Weights of a small mixture-of-experts language model, trained from scratch on English Wikipedia: 4725 steps.
Below are experts of layer 6 (counted from 0) of a mixture-of-experts language model. Rows are named router (the router's row for the expert), up (a neuron's input weights, with its number), down (a neuron's output weights, with its number) and show model dimensions 392-447. Each number is 500 + 50 x the weight over its row's rms, rounded and kept within 0 to 999. Numbers have three digits each.
After each expert's rows: a language model's description of what the expert responds to. This comes from a sample of Wikipedia text that the model never trained on.

# expert 13
router:492524618540559575551511445483582463556560488442447490539516489431440572423457574408550551460469534451546470398524572591527588438444525559504613536519485478561531450480
up0:439508518474472470502408506517497417538444461506524473506458450548534501491452454568610578513509524474569480506519535532495489465488517488478532497469516426535516453416
down0:557468461507502461554508594607518478496471376483429428495475430512509545519498455473573583480577490512553502452490470514507491578469510483482523477526504428383489495489
up1:541440561431445466537608530512521456470411417530517440480570405528538449508499415517518564425482566394540371414571423449543579545496531529475467552500546532469478404532
down1:526465532560427492488474412533440486480468464525456538482417530572474486458494479560493500497457472495539469462466505491567539521496429463441492662475485511544611558474
up2:553390541493434514492504474487479372449543508429467563578411540575546483505491435455542546471579515507504443465496413536472528607538568530471531503582459592452440448503
down2:531440463563471492470534459492440501484464452542467496512471465517514439563538412486483484562476528494529424508597502392464520470497506526541495429536543575464531564496
It responds to: First token inside parentheses or a table cell, such as (center), (part of, (d., coordinate N, ±, and table labels like Total, Species.

# expert 33
router:544570511483485538437510565542523542477529612537567494408590521434393462532516517454444464477510540521561597415592530509496495527514545482453429609517446516475447545498
up0:611509534544505502511480522449407587518543421513574493449509530542536460535513533430480510481440571454661485384487524423489504596455391525504527503511483483515455477538
down0:508455501532538488545513555483512513530437508431541509539472465503504547528478564533550539634481479506471493499510509608530485481556511538580412521548546477510404528443
up1:424481509487456593448562498532539603439577465484473525542518517491512495518495577475543454461540511435528515348537563486551639574576559456463616496418476547500517459464
down1:539496466452464527467563542380502531579582498492444497545505465585439521514526458505450518502437443447436423468400419505629565501455472562549543495465468433527501512447
up2:408451552574562584474555473544462515478535568531474536494416459457511545464462596463513593500494564454406520420574504566517478499556607418464553480530427588574517456576
down2:520488463598489513476574549479408488478548570511440404530543514554502502482518406559470494564450468532431555555616462521551456483550515590514411517545541435516485582561
It responds to: Ordinal endings like th, rd, nd after numbers (12th century, 23rd place) and inner word fragments such as mm, in, oc.

# expert 25
router:445526467512469579510526539573499545460493478534543514487442542412506520453528468454477464547537493548471521479450505568507574484438536572416495416411471541511440554563
up0:469505509502490407501492633398435435460564550447467411580582446517456504463456517512502571547638517472416418516547528469473487477517443479505545482454521459432543510563
down0:490577533499444496398451472477526500466508451460493540534528543405517489511440544582513480376545418490567424471606473594453505601384580530471421499502507521522517482496
up1:475503466556517447470486464570433484466467437417467575440561545524436371432480596477474498441474521467484454570508402549531434525452517613454460595517531496478513490541
down1:475501486643495480547542479556518401558593525470514508422534488580463478481448501523539456455576519502536535549550435601549551451431552449502577568538448495480510458460
up2:512547439434532498394385586535548521515489520535482525496505591472436518426487505447500526475511493438467577513528460489537434556573507557467523579493407518529539537462
down2:512528524536494527548446580492527487411565542533547442562484454502467524619569492485538453437498568597504457450500411564488570487495540430486422485587512543485587492527
It responds to: Full stops ending sentences, often after names or years, plus other closers like )., ". and table cell pipes.

# expert 45
router:466394411459503434455476416457507427487487583463514526550558554413473492417481485529488435399477532510491473565417524539538473451455629548511541375434553538503532553458
up0:495521557540618444575462483509514476471465458445569537459494570584485467510461596563510599531452546566537531497442460501579386419507575575542507491586498538444522427534
down0:448578409475479455577488513371492491518391481427565498435542455557506586462441518523544393602472545545438496465457468505452449556419485505446519501605434492543487539556
up1:540484509538552539447578433511463491457511421486517485507500456514517542499500579514520459437395507418521510525446465649487471522467514482531443519569567555480527557616
down1:450563498500497565519500536514480551419476524488518525416495568496495489524568542552495448484497544496532406498497569599459626534508502368402407535464551478588506474543
up2:541497522536485546413464483571463547458570481507449495578500568596523516495472589576430539450418569484497502518437510551402482521555474530564496516402489512508559386508
down2:431549466415475495559474467500487457438444500557456393497491496428558623518520558509490473487473504491422458569451505438458551611468465446443559479533471460580427474441
It responds to: Spaces before numbers in table cells and years, and after was or as before predicates, e.g. | 1985, was able, as 'Town.

# expert 2
router:439484548467488436550469559435487498486528468584559481451534538467404491491574476500485501579587462491453478551534557448546383532595415562510404427505512522473508499510
up0:423605472546430397467525452435473404497425479513540588433556486532437499643490507530435551509500497462515547650536447469534469506449462486464440480467459568418532515446
down0:444510464472492368528467548500500426578424488506481519484575460517524525348442494537471459434458454512475538547434464435567393407433567644452506469562530526549534497527
up1:483439478473574503498561449425453526465497562540511455573505402458432481459470478425502469581592470452411459540536500448384480569472500462473532542444467496369391537536
down1:532505454404555568561494427477507587432472497433571477554417512509548456515466437454540509528445539566542485592448461469436514493453472486547514490470518500490443552482
up2:493403496436454547395512589594473511470512555545539493442421560513573463544511475494544491487520468529501459394423637547479458566520369536405478546542416471502482557525
down2:541501422556435517446495464595495487488468565488487533500528523526545520502488436554520685537472495519482524495479477435576396437531493536574475497575519433493486553423
It responds to: Inner and suffix pieces of long Latinate words, like -ation, -ment, -tic, -ion, plus the preposition of and to after nouns.

# expert 23
router:473423496540456528586531538598578421467416434542441454501526509503493503481554598563512494512497503457535454468547509521520585489480600498445557451491471509513589467529
up0:480454488381385505504598578481501543443439460550559536582498474511446431449451501401497431499562423520449514421497562468510455561587441494434490502513541458470494477512
down0:450502522550476435546491496531502461500472482600544569557486497564452513515464447423544437537540578514519448470422489487561572429539582467495495474508513463573368612507
up1:543483514551430480488525464465529469426578526443553663486453482525449508461480457453452404526509602532505577538472455477503485560490533501549556493461543462435453543476
down1:525464466481570538509485535477426541517484446458489458549395500401477484524559538515520476461530505424499483453544538533469484633410493523512522491440515585525431527451
up2:598498522507365530452450455480569447508534484439419442510435505504522498516513515528549573482460503523551585529588541592498597521489517558521467522547449478452469467429
down2:531562542435469450562528447594464482536502487533535458461403449511552405540482513535517493470460525557454467448515514558528563493661502463494465518549504446497539611501
It responds to: Capital letters or first pieces beginning words after headings, brackets or hyphens, such as Cleveland, Credits, Philadelphia, and math symbols.

# expert 41
router:488600457491452613440532532509481535523482550478423440583447533504557497453550418460513465562448504453460505365540552521490467555457447525431499598582499604478554432596
up0:485511523552518563493548495562558404516538467356493493502491563383485568441523555506496482466559476492503478486390490512577578478460541534523583513486500468512518515449
down0:568485461517470528592410433431421415474506444396455459677556575542452469485449473460502474396428543568493468546480559491521549523496534510522489516372483484504486469534
up1:535548509482436568519539480520448455470487522534530545494507495468529516517505483484439449468486508510554534537547496459509524405588458396527443548421416494545629569620
down1:468610529514705471547496414501569460531577441462572525451506533483461554511407482484500568528575544501531462469458450478451450497520529430485443391492511524433467513519
up2:522545425477468502431531484428463533458492605539424626455501464401551553499443433473508472540620512517450508512549510467471471523510480480480443481496546598534506517535
down2:536572483509606533419472388559530539498478523405528591560413431475501635541423502471438495550532438549426497451446470453557396450547531511498477415579436582459489389478
It responds to: Articles, possessives and apostrophes plus word-initial fragments after the, e.g. the a-genda, the-rmal, known as, d'Or, Candace's.

# expert 20
router:489470617516591479500532493490509509498477511508522520533475551590492511549491476372551470558524480524403544542453499524493493502601505480447521583489515557502567588484
up0:435553531560477538504525507510471493373567531529504535549449505490433528399472528482475385495528534554450557567490541570507460560503491391420488530486422514503526506460
down0:425497426603535475450452486377542552501488527583568602511471508437526508485569462484457484478548478467460513600460391562478472467527481512560542495460515525500511487486
up1:501573555436554524507467464547472505499527479539523507387506494491513458512446548523436524505497492455473584499526493388445482502426526511550421531511504405524458457619
down1:476527475492554624458493534411475574474536520519503492519424479497495522373490452554525558588525451491388584486542528518506477445584393506485498525503530402520493547599
up2:485522506487452559437487504486540571564561500406474483463475490511457608448525553579620571472606546494503529382521400559446440625430474399497503455619463512494428450505
down2:399515514553479548487500549470547545569460385402538473463509496474527551426564532540566545477418587501574440396438441502416571595441438459485422507443505453504437496533
It responds to: Descriptive adjectives and verb stems before suffixes, such as direct(ed) in well-directed, extensive, prominent, early, several, year.

# expert 36
router:547502436615444575566518462478414537545473541499465461511469533452488587492529540425531471572504442472476423473461572498539590500490478550483494470498485492483529553532
up0:484548514496491413529531492462460593461524541528529442509583469519523393415462479460484484537520464499470416425407511491466570458534535558563487416419527496505511526555
down0:508485462491368481441462423504335456436472511489518627411436484484434463457452608481524502547589494442413540586531444574511454504518497493467549534548520430474500609465
up1:519488466494450472553656501441418494535432409468556466442546475465487478437528421508465535637508506480458514465491466463506558462507524535493511485481456502421635515518
down1:575389344452487562481450457531453497396428547431451552567530401514463492501462542534465474589490525445505468492542501553589434519422496426544439566464410486520475492486
up2:551451510556466521483509514497558486607452538453433557527568558491549522493531489498504467461492441365432528532506463521527582544456495466465537587527475560449387524561
down2:595444447550514449604461552525499513544396429524506556554492515556497522458499472515490472475498534454528461511459519565506546477525434486524420537452402548555502469568
It responds to: Closing parentheses in infobox fields like (BA) or (aged 75), plus semicolons, line breaks and table pipes ending entries.

# expert 0
router:588493479521428493478473437476459518521462537418530494521466562458580603431515464516575437516548484522476459450496518455495490564424508547538434394489525541533462522472
up0:549532540502510481530408540474642395510565513559576525508467504451577460505517459475527446391437490537494422511469575525576407551559480569435469504531504438618471534450
down0:512515458488565519595511461480518534427465481454537516529442497456499441518518532466422519493451430491471437438546493466557498591573484521521476381576531485531462573540
up1:421493511507486491492602514536571428479428470465570493551555466459456484532491471477513485496573456463549436509557492483464535531556501508424462491562475583508506517497
down1:524537457583555501520514469618465479512508501525462482533481473539493528506438518496532489597507432491550583471479499555598493467623435421496490450538557491510589466480
up2:500528503536532408466399484613508450509534523537513475471518492535490496479402534475503531524536523487402597529500371570566421586530535516522529467654469404651473551494
down2:481444496475368438531480553437473563545435580470457535503416504509406467545578541461480514511474545509564415444553584538548562471573520432428426506556513501505526542535
It responds to: Opening quotation marks and parentheses before quoted names or dates, table cell pipes, section markers ===, e.g. "Seba", (1965–.

# expert 40
router:471513512413528389507533473502447557447389521543536507461487565503484489517517461487549460467499472439499533543509662424507528569572442455541528522386440531497506506458
up0:485463450524431426478458628451454559493451372485628500535543505511570486486364524591503469539424539568475505549526500433502436508506533513398498582585624551517554617502
down0:472459478519441389419445506606507460454481505558532552541453493539501420456534550499433494444475561511587467444516462504546524581523515448456513539474496528636559473485
up1:488546531436452572520455469503441530478547513496515493537473410522510522548422471548523471478481543477487466548443499510353563535442373475489395522505461511467592472570
down1:535494477445444486543480507528431474468523565512448367380467514449464487620415413532515435453490492526506496471473471452449516584473501497460478564538450534486525441502
up2:393492464565499452441678471488472536424445440543571534549541449524480486564523423417459534495509515554481524521627500469512395497515551458523523456447503538412543504553
down2:492499557525476540450439557487503541454436457530610505484410471432535502485487494500563537604571499606491577598511524484486482509386638478455522519458488427469409518560
It responds to: Final pieces completing words such as -ation, -ion, -um, -ance, -ton, -ster, e.g. quant-um, Do-dge, gr-ant.

# expert 24
router:466500395520468445520499521620531464487462499461528463492572504495503440456485530444484510467515483487541470476528510490561583484473448543432551494575445516525491467403
up0:479443440498579444524511661519486551582459523527484460446524568584504401550412444549528459509437502493497469490539653469460510576554461567620535411510542548514505517508
down0:486512574534474511510483454475483585479456490461479540391491543480497530525450481494535519568501567399620489585564534549523495404427548509491497508625416544442548492467
up1:546536539553594454502459463558464439495436383553470513490467520592563550501578517539574562540431425487474484541496466544405397521423548529501427576424465395439488493459
down1:524515463476520501571549452509439490501385452496506537466473398483480563540535468433526647570533517532582552447601417503449526542492445519398397509544510455460488583527
up2:475391460578464518447541474479549417582491537488550569461413595546594464475472507577515443509404493501424471468573547508601496473506592588518525583485532465564517483456
down2:459456492567501514433405483495476587488494435519441558546555601460441446579533555543524584420515475484492491531440538486463571501556600395493560455586470386470557417492
It responds to: Short syllable pieces inside words after an initial letter, such as F-un, invest-ig-ator, Co-un-ty, per-fu-me, plus stray non-Latin bytes.

# expert 42
router:498532516498539603483507500484552515505497472469506516538511470452559461557426481500403583504403551585487513576537422523457544433547448469579398537423544471543440524538
up0:406455566564542532474436456433517542415549492483550630555536358470567450584494510470371462583528493515507485572524543569436489511513567543503481504529529512566469540510
down0:505525463503453600418514540573520574494414565577516508639533488539527442550567428533550534527503478418495496515527508467534463484551499475593558500556527527515518512487
up1:506464541477445390510505465380496575461426474517447507435550514473478544469560447577623513471458578421425516427505479462447517478500541493511525520427507521383610399535
down1:516534430484444563542500534398423557477471422418497442439556502472531534454580451544461488472481393461505470546529568517560550430437575534436509466558512485566503544654
up2:552501472483519483454407524466467523475513451466527546468481453481442522517484415529516512562535420506490523538561424508471458468522485478444467557560532547568413525459
down2:480474571482384492500485557517485491536508513420429483536571488558496473555507528438456494438522436403509505454484551408539454413427518543569607477473546497587495571529
It responds to: Articles and possessive determiners starting noun phrases after prepositions, such as the, a, his, their, this.

# expert 16
router:557541502545551445436459505546540451490486406579540543419472434521596438449485453569543438425436550529515477455481442540553456552449408447559529519541532442517503607503
up0:547501534458506458552508513437622527459556511582465562471539498444490439499507511573460449574468453585509462500439522591514472511366509468539608499496513509459549498523
down0:509566485530554423500478552467635473506475436463543496438512444497539569476420503527573457480479488433526519476458357474576457511531507598511628470485552542491520577475
up1:566474442485515350422532479551565530521420437448496567369517596601488525512536494440478522480447456493480530470532554487565458551464544476542555524453588467574491469512
down1:477494512546475464551456449415436563506428454487449451565528491411429517472532511573500496516489469513486421488528629532582497548582571513554504453533446554476552525490
up2:445460516568520511536321473503532389511513560457552487554519426475493446423478475445484442462460482529531457525579570522470428510497409465377551529543461489626466490576
down2:476500616493532507456500491424483473493476517431534540522444471428515501514448460511540494467532558503506545549415500503552506480448510445480395445539585445509504536567
It responds to: Start of personal surnames and first names, often a fragment, in cast lists, sports tables and biographies, such as Ha(gen), Wal(ton), Ka.

# expert 29
router:506453537532440521450435415528498479545510521448455547562492512460417541431535536560520485484503442468604523479504470567517550455403564484512476482533459536556500502541
up0:520498471559570559516482496429515444526530402468535506545528551509476525483451589485483499491609476500506499555522442597535518537471492493442639449611515526500488484446
down0:536544478526538513512473511442496551546532474532529548492477547494555493500485454565571456529456565584475489545519525532576556434542476505470518489497460418469540603403
up1:557578495553535531488473506477526526629549516625501430446530505469470467481510529488450507555387522467599443468487439571504466542476533479534480444551482386499583493516
down1:491567585490526484482427543450497500459589391505555552453452471473567480496439571561500508464521541569524482560577458565582499553503550507492416454506447422511459460560
up2:487601441486514405442573534556437554443431481513550535450526436516499550535482484445565538492495520512406522442450484429563458478552564572563471439585492615513449532497
down2:519443455475404465561490421576469497464484574440516559512543508455403561534549570472530459465570458487571524441500469507512519493535497518542564576556537473500500508552
It responds to: Newlines after sentences or headings, and list dashes or == heading markers starting new lines in articles and infoboxes.

# expert 34
router:550503528528502489479497507619565405524507446499491488408571462520551436434533534522515476407493526450568594471554457494465505442445480504439534585528527477510518435429
up0:378485550426554447571497507514432512480495511547509495493524585480392351528535540450456491546557515525485474473486511491464425471490578560515512457513545553503435470478
down0:531465525614568502469500480438430497539441500535568455553576544613376552508511521454433507597474536445382507528486587537512462505518463616514495478491558462560576485553
up1:375520515592485555552407495528509529518493451548520485548526484449483600498658589451502460446550515432464469438464516546414461542403462528478549456472485516481521472537
down1:415607454542533491479499441482559513527550424495576463578510524505493542471523546459557515531555454481493503481467568478525504473531560537518496397567603468544484470501
up2:506433574493571535479511548417579419463486545469495482469476535512532495589435487541561474492423527444502559521476487555400455587507507518543542573559497404503462592558
down2:506478539485477544475470456531511430489449496407497589519478485480541512506490427561455517517467499582497577531571469426489482375468484471460508518486582566533507603563
It responds to: First pieces of capitalised names and titles, often single capital letters or short stems like St, Dan, Tak, L, John.

# expert 18
router:428530478585536475561443471475507426476489537485419434559497587559446462463483551493530554447466554476556467472593550503519472497421574535500575495461470538513593405513
up0:476542431395589477476610537491461526485494498453528471478416490444443371515505504392496560553520458489493538533451481537533493483473451470475499515431466447532372496497
down0:353472402439460489478473569501430530474421617513438451532558529493486505549448460455405454506507493365539449468515535494500525445558492471528491473422474512466606542403
up1:506592559482515441462540426608468549601635449407504560483541547525506485555521512498518497516424562567628599609521499469475491565452568511616524508557474492483544515544
down1:515453508410514487456458467552425461478378496481494464501501476498497453546515503550491494481425474523526530612501536475560548470464506520584494543492449446488523463515
up2:479529523447557521536504506522487536468507469400470494551502434471450503539600484494495477532443459486463480498480454519513546572466545491481642496509517553566514521468
down2:620401624511523437478413551573482426531518492490572520513458449529530413554567495519519476426437488555526529454484450494546503560407385450454517504489453489562426491616
It responds to: First syllable pieces of words split into fragments, often foreign or rare words and codes, such as ma, com, ron, dis, di.

# expert 11
router:549473516473514579481477482550456479535505526474503471547410402499502626411528599485548501460569505453459523555439602561514492540520522509522493439482542486495505527534
up0:565478396523466516480554530518510519562485542523551429529512437498526400475464539336485504561491534416556544570484474482483540549458440501457545531528524539453406554455
down0:471490535554522507525512533515506448464536465464465591490504615453526545547498451481510469434583526546420495495479529555509446487454463493506523558546466515610469519497
up1:478402494505492523551493628463447556503536612491522554402454404463489506533503461497580539486520483463486491538475475487478550490480512515528506542521509519467397568513
down1:523548470546482466551554509482509534537487568526508525471584432487524519558486420523500548515549630482541545516479531421554571481536486507493411410525585509526516521514
up2:518517486571549497511459438504385526424418582396461445490552441519521544444505502527476530534496498534481401461504519521365413574515484564493554465453649435525485438544
down2:430557546535473530507445522534453482480518455402454413523531504517586518458521525558498498524394516509452506441441446437541554470509526417498498459550536475527491476532
It responds to: Articles, adjectives and occupation nouns in opening definitions and infobox measurements, such as an American, small family, tennis tournament, ft.

# expert 35
router:450478543462483412497520470506505408465597496474539453434517573531503493549547508563488524451521433618512477562437464466464478469496495520581465361510546573414488489436
up0:561613524454498517539468519557415580450541474492554455496506527509374492467427472517560521508528501585538472465537561459475464543503487418424453532520515498548454469536
down0:510483542520438491435437562523531467501438541588503454420444483505444498554539547549514474498473480504473480430519404572573593668469557610492435550453520506478364604549
up1:455550529598469528523514500475397489534464480563525479640436500497460556486549522586408530458447550507496447506477498514490427492530497529475512481487521483409534458533
down1:485444439481403484412519463559553443606466438559543503476508584477469578541555449444420531546544472487428591462550489453500529357556454546526515397483515501518543576471
up2:482614422389419511517463547508567486481586519534470437414526531495468442534462502512514467479476530488560529521462470464430477564439512492563405598578478471529493507469
down2:476404506545426421523588524499476471576512477462568524557567552463504575512441440501445497473535563482488543497528507501572413424642456463552476594480493532540471495394
It responds to: Prepositions following a noun or verb in running prose, mostly in, on, at, of, for, as in held on September.

# expert 6
router:570592495563478534582526634514449527507528450525562460457537514443529436530520381519442450608504496565496476527521539447496469570507545455544509445574462473518467505502
up0:358499436461419565596473501453526477449547525379471542565506490543452454493479467502424543475556551539515402570520520524489519488499509549518559423539529569470492548499
down0:509581545464508519552537535506498454596399495526530418548481515465470493474541510428429512573482532495475529435602521522485555526480563516425624435525503524461448521496
up1:604503582509546514594460511521464551570514522550643530488446591510478507501555494565512504488454502490494498476559460404444478494510480421480547618474550455566469477512
down1:405458487429547465392524470456455510468490512503435524511468516447459554503432520451476509528414426440495590520478498457609516434511460559526422574531562584423473550499
up2:596518536557536452548429542537525493591484476521524479515411491480585592511586511554506475474503440468513449513530492453508573452535464462461544510505528463472499529403
down2:557526482419516469459426435491493458471481507521456620471384554519541462562461542506501536494440438503469502484473547490518576453451422462425401494532481506463506485494
It responds to: Word endings in taxonomic Latin binomials, chemical names and Slavic surnames, such as -ensis, -idae, -ium, -owski, often before a parenthesis or comma.

# expert 7
router:419466512489499561495483381579512568434482476481479464608458476529470577461542469554541518484527486431545468425560521495540492518498427493363555479488516576508557483436
up0:439536531558537509513493536498588465452435505543515464425500576413453540409508527545477522489528467479376445493540507440439482517563488514468580501533536462512485540473
down0:486512572476495474518528552464465622522461529506552501458509500479491505529406499539496462481472507629396477484465437414448548563507550483490423452583419488482528501472
up1:459382444465530558514428396537489543508545599492524578530403594459542518556559535500554492472437513480528509546426507495507490482535543552536495495494499497520481539498
down1:514520539381505531511499554429599496521464415538441395501447535452472575379495519474498573399524494555501455459563511558547476400462504489406570502475494494610548509433
up2:493494542518515654483493412499400524499493585517479412492518500461454519453529583448449489460577488504453405512483470594547448534449444526500526521543477544518506525477
down2:336499431428589535495576507492522468491601566560530479473390483518514570493459541476480489492475497551516436511469475453482444509547454618510465437473527471428504507509
It responds to: Digits beginning numbers in football scores, match minutes and table figures, and Roman numerals like II, III, IV in names.

# expert 27
router:614435390542517412490496548623484562466425516574446543537486377501506571463487408554513510498512445489500465497556389442494577558528474509374465524496501505488502478429
up0:504438359518525573567469447519485475468527498462497503480473463430461448517508506531559473480458488420433571518461418580492492536533452488470489460454509498519533407551
down0:589476501451510504473539457460491513476571449482471499576556460509477555504515605457541540547521510470451595516497440535420464660551574491470597501549536521491457511501
up1:416416494502415491518482529532441496481514521457434573401492433473552455444642457533487488524459523460459522618521484458554508610546555611523546531589557475465528586508
down1:470466609581589521499520524516498558425456429469451470577530453442424533467492416537567511538571500520548457568591533529563481518508509422586473442515552654580613529524
up2:557478496448559411480504443551528463589515552524477496443521528441478441551438554472581470506421557445474557478531503465526438551555533530502456570378400497503527532448
down2:476532516523466490526455533509489473521543437447461501469501497484520516471500449447505493547450481445459521398446477581511491469569636584463450565477470449513472496515
It responds to: Capital letters inside acronyms in parentheses, country codes and Roman numerals, such as ISI, BEUC, USA, World War II.

# expert 46
router:562472516513461507521467416433509533525478485525509496562458473505574579519509500457452490507493458529511473518466483526575487494485474464580516430568498506456506529454
up0:527530524508511486566447430440574566547512495482445473514590498494519491585606449475509611441539466488529508438524505488443510613452544529449452560545413496468502360469
down0:472500422549493543475439542510497488481528493467464520441522385493624490537498497541517516519479502456549431601484493500443409532574569406479518568508466546489487495551
up1:357463449467471465432526448460520460431508518534500470593458570447503525489552503567411503472547470551555413461478532478609469440561395388516607388467497521452501455428
down1:490497532500456362617539545454514555499501544504536375477532550502547526485422455519518574453474521638429492452438499443572404540539449532451471471576501429496481501527
up2:542492514534548483580482488453504436496592515497411566475557542563500541558568450507483502440501481453402523554364498546464477513470533481434465572492441494540508500456
down2:507488498571494539476445502523445436526565376460560576437539489488575584475547461495479414586594516526540402582457470514526502537454471498534480535433485500520542515435
It responds to: Prepositions after participles or verbs, especially by naming an agent, plus through, during, until, from, dashes and table pipes.

# expert 30
router:495578537493447446521449610483505492494501554555502555378429559407486465539431433542462436456510527514436499481471515420517461543598465456462504531537448455576448517487
up0:507564495447582470477515548490502533487451548529492435485461422468575564566599543491496560505518423493549531458490519550457515553482398491547476521461498537555506438461
down0:479431552556393475413553461513460561445511419478487426593517410521547547464520523517554495490538522569455544464464508534545513473449539386543546516422500575483483563530
up1:386526534426480544520461556549534529413608521522478485510560456399527457610490480525534445519526482502488479437414486493417523525457448494473490583513509546560565487524
down1:514558491630401471446468615593547403451469515534556489543447539461473433470485408554480484363574507503483460516552480579436455513522476380503402471492551421365578576420
up2:460462546539464411508599531448528490477472522554511469430446491559456461426406454527485466515536505431521473511517461477532493501504477572381534533473499525559421533529
down2:419471561456511493443522503523534488506535482467482498490478483610565531445570525541494582526476517467549504578449430471539424497451492484503509539474465493529500546588
It responds to: Final pieces of personal and place names, often in tables of athletes or politicians, such as -ley, -ton, -ville, -ina, -ko.

# expert 3
router:520481504375469483576508496525489447482577559416460429474477554444442523536533414556558524460492529458489509544487444497486397493482396557452482518553514504450603493422
up0:437553477532536378422454555483502409550508550516509482461525517478550496401411621491454442491427455526436522487586517484458472600428456354502576491476486447461526463481
down0:415507505497512510516582597464594556428482527437556467455541449450530531552514441448546508560456497517561509603566464513491488507471460427546605486585538436503589498498
up1:468582480457562493520543462473478441507501497482588510521465491535432455448482526442394553617515354534509550588569531533436515528498504542534401598529495515425545491571
down1:512528513516530525510520532546670479518533472470567465492533506510461381548541514449522463552495498435462484463519497563495586539463525508486398509593586586454459598517
up2:555403399540400458516551466511483392524472487510475488472455495440549513407467480564560499400598499575498520477507498580515522432531511519595589565461512444513570507493
down2:486524428532584411530456459394395408520429493490476537625468486543494575549403529487568541540435451484502480431495534555529581579555536503526485462499436460496475500526
It responds to: Hyphens and en dashes joining compound parts, plus the word piece right after them, such as by-election, player-manager, Vancouver–Portland.

# expert 4
router:545491504454480449388528512546604434474539491558482491439513486613462524513563443542569501430468547470497522486584492441527491519467502506464473531494465446473522566387
up0:441437524500504451500498497477541597521543590537537458611540597485437509515565522518504490475560475537500411572476505423501469529447533527463461547476520452449518443455
down0:443495596507596428529559496456450526610498423428538457499478631520507534479525467510524513591586416485408527576448460502438513464538530489553473490583524526478428503533
up1:448489514455464547515539429455480537529512533472489576484515470478450527605506482320564545449486542490574582513487531521480509414517475501469519519500505633545566447505
down1:438532465500470421438486533560568479543550485552457601536476456533461445572498489574464556518456448552542526576540478501572497458376497553583521525487539478510475523467
up2:534424488486481598523392511521502494494484571587601462537523552477461369432481464471500444442423542468490451476517538483492475511498446531530536504442441464602420464452
down2:465521547512591469525492485485451572481506530512458495523455572517535530605408491496503539516539475481424602519491490472450580371547526381524483531451448553556421502508
It responds to: First capitalized word of multiword proper names and institutions, often after the/of, such as South, New, World War, National.

# expert 1
router:437496475515446508557559532453440557440517506453497528521499462506513516512460515468474452526416572473518539491509510579454481476458475438496546538534482591588496478556
up0:567485443580456568420614562509433534453445448483425617458484479533475436512505432433496527517590500593577546489451495433427497501575443541503481535485424489516461550462
down0:490548386451495617521532529505523604497434555408478585531378453412462469508539564513529507510524453521445544513467531513474499505486526446544531497531429558516463486554
up1:503522585484573536518495531440440491590531362500620501513593559459513473494485659511467550450461539564508511459555385571510518521416511540548495490472549493460430465469
down1:450522542504511414533478601461479501479452462498450517499454530566489489579539580557531487459520548456518438545527509543434496476540543504469604605491543514566603484479
up2:430594422535566496489451362474518449512616456415500553546508521537587530499563463605473534452531525450504441487490469518441454491445575479480518438568480544501535454561
down2:479441520531469509553495465480405517550430484524604449392618525465571561438471472573505592517520521487518505574531507564436453524349556484518550462530576599536448528498
It responds to: Space or separator token after a number or article before a measure or noun, as in 50 educational, hundred kilometers, 21,000.

# expert 5
router:507441480416543562480477413478528447484504444453449507523411503512499571555533572454438542442550471424417557556534451569551439531556602434517580502476509509435437479588
up0:463489509614525526466476401452489471525569412494470581487551581398556529502487508592479475460571493517484466540447452438491422412512573571504466425533519535473493454530
down0:462566527548495511506449529456504511449425486523447563421541533409472520502593465496509387520512491546471449532548492461592544454487469381520432550490494483504476532426
up1:548524482453492613498432547525469458447512505499525415483584542455564514556466501484520547430492508527511547557555498531408483633505449560575468540529579542510609488540
down1:520518506495475498566531462571423540443377444496523459459506447495551442481454549530523524521494522561494538501526493488485519462477526525500431605537507572584518601444
up2:542512553496483549486424494498470505558522485443556459474478545475541510515430531447479556448423487505445543455446466486598428417517524470490468613499406462494515455515
down2:455562577515552510499535356505565447502455523533524392560470418470435551450523589548486499414574516495505500437414378564589445511494568545379484529452487545554545405524
It responds to: Field names and their colons in infobox lines after a dash, such as Born:, Number:, Demonym, Total, Date, Coordinates.

# expert 32
router:514550555515467510522505447393470531559478531498531582551435565535511601453572478453530425480545511445508469422440484525509592459439524525505439501432470441434630535484
up0:500482630557496539466501498589517468541501506516591526498495474577521468511573475357433482525504489483581589530464515464581499436514468524490557521550421450532383515425
down0:529427493553437458586449517463497535537475522398634461423402550514500522500500523625440485452440503534539450613398452466492586477471607446489503586442406474544531403513
up1:529479434518535500459497456484478505475432521582482409550496524519426508470524513550492552542524490522510486492533469543465428485543502460534516486470492459515481483450
down1:540503442500494545498548452460459442495443594414502558465547455532451505423519459435479501557457500372478443551496579470538535450548515486496564459504540451497436522483
up2:480502526499547516503389531481479548513500503484562557451491584521490434508487542584491461520454535571485482464513536473527412490524454437528489421574497480420507601384
down2:544595565516543511438440443450451590527416479576548483553502524497500526422559551568400448524427502544415535527523532473547498545460452493499516492592482447537476494511
It responds to: The s after an apostrophe in possessives such as party's or award's, plus closing quotes, parentheses, primes in coordinates, and table pipes.

# expert 19
router:485478542546505555507560603496509453573454508516538517552485436454521482537416485504596505561507495525518578565480490473409519472453581535509497485454491503529594476572
up0:413495460456518495567444524510451540486449510411510429499506468545555485459545516534416510480570523545387405477503461568501519507573437525488473482419562554532578493577
down0:536453450496545486531458491438494456453467460474523470572495423467485544578502473477417434436593441532540487483540524498543404408496389456444599516494427469505494464472
up1:490392495533444485525580601473445580540470521562516495536601413513445536490438458545546497574539561478496362546557543430485536573517547505510489409432500484494447487550
down1:622484447601562474506562480540485479486523442498458562553476462530457396535538475532501499456484566493572540461450485545443478511513487378408556543444517571527480508490
up2:462463515448497455463500541443430503422450557499518492522647492503434596512423506499504496524563550504572504454576624557541556513546503578529552443540548409455452483525
down2:577469460594498428489582518522412502479521513519417496499436451510448477528509521494557476526498580495473517480527519502431514476592450454501487541423581605582574512519
It responds to: Byte pieces of Japanese, Thai, Bengali and Cyrillic text, table pipes, units like km, and LaTeX symbols such as subscripts.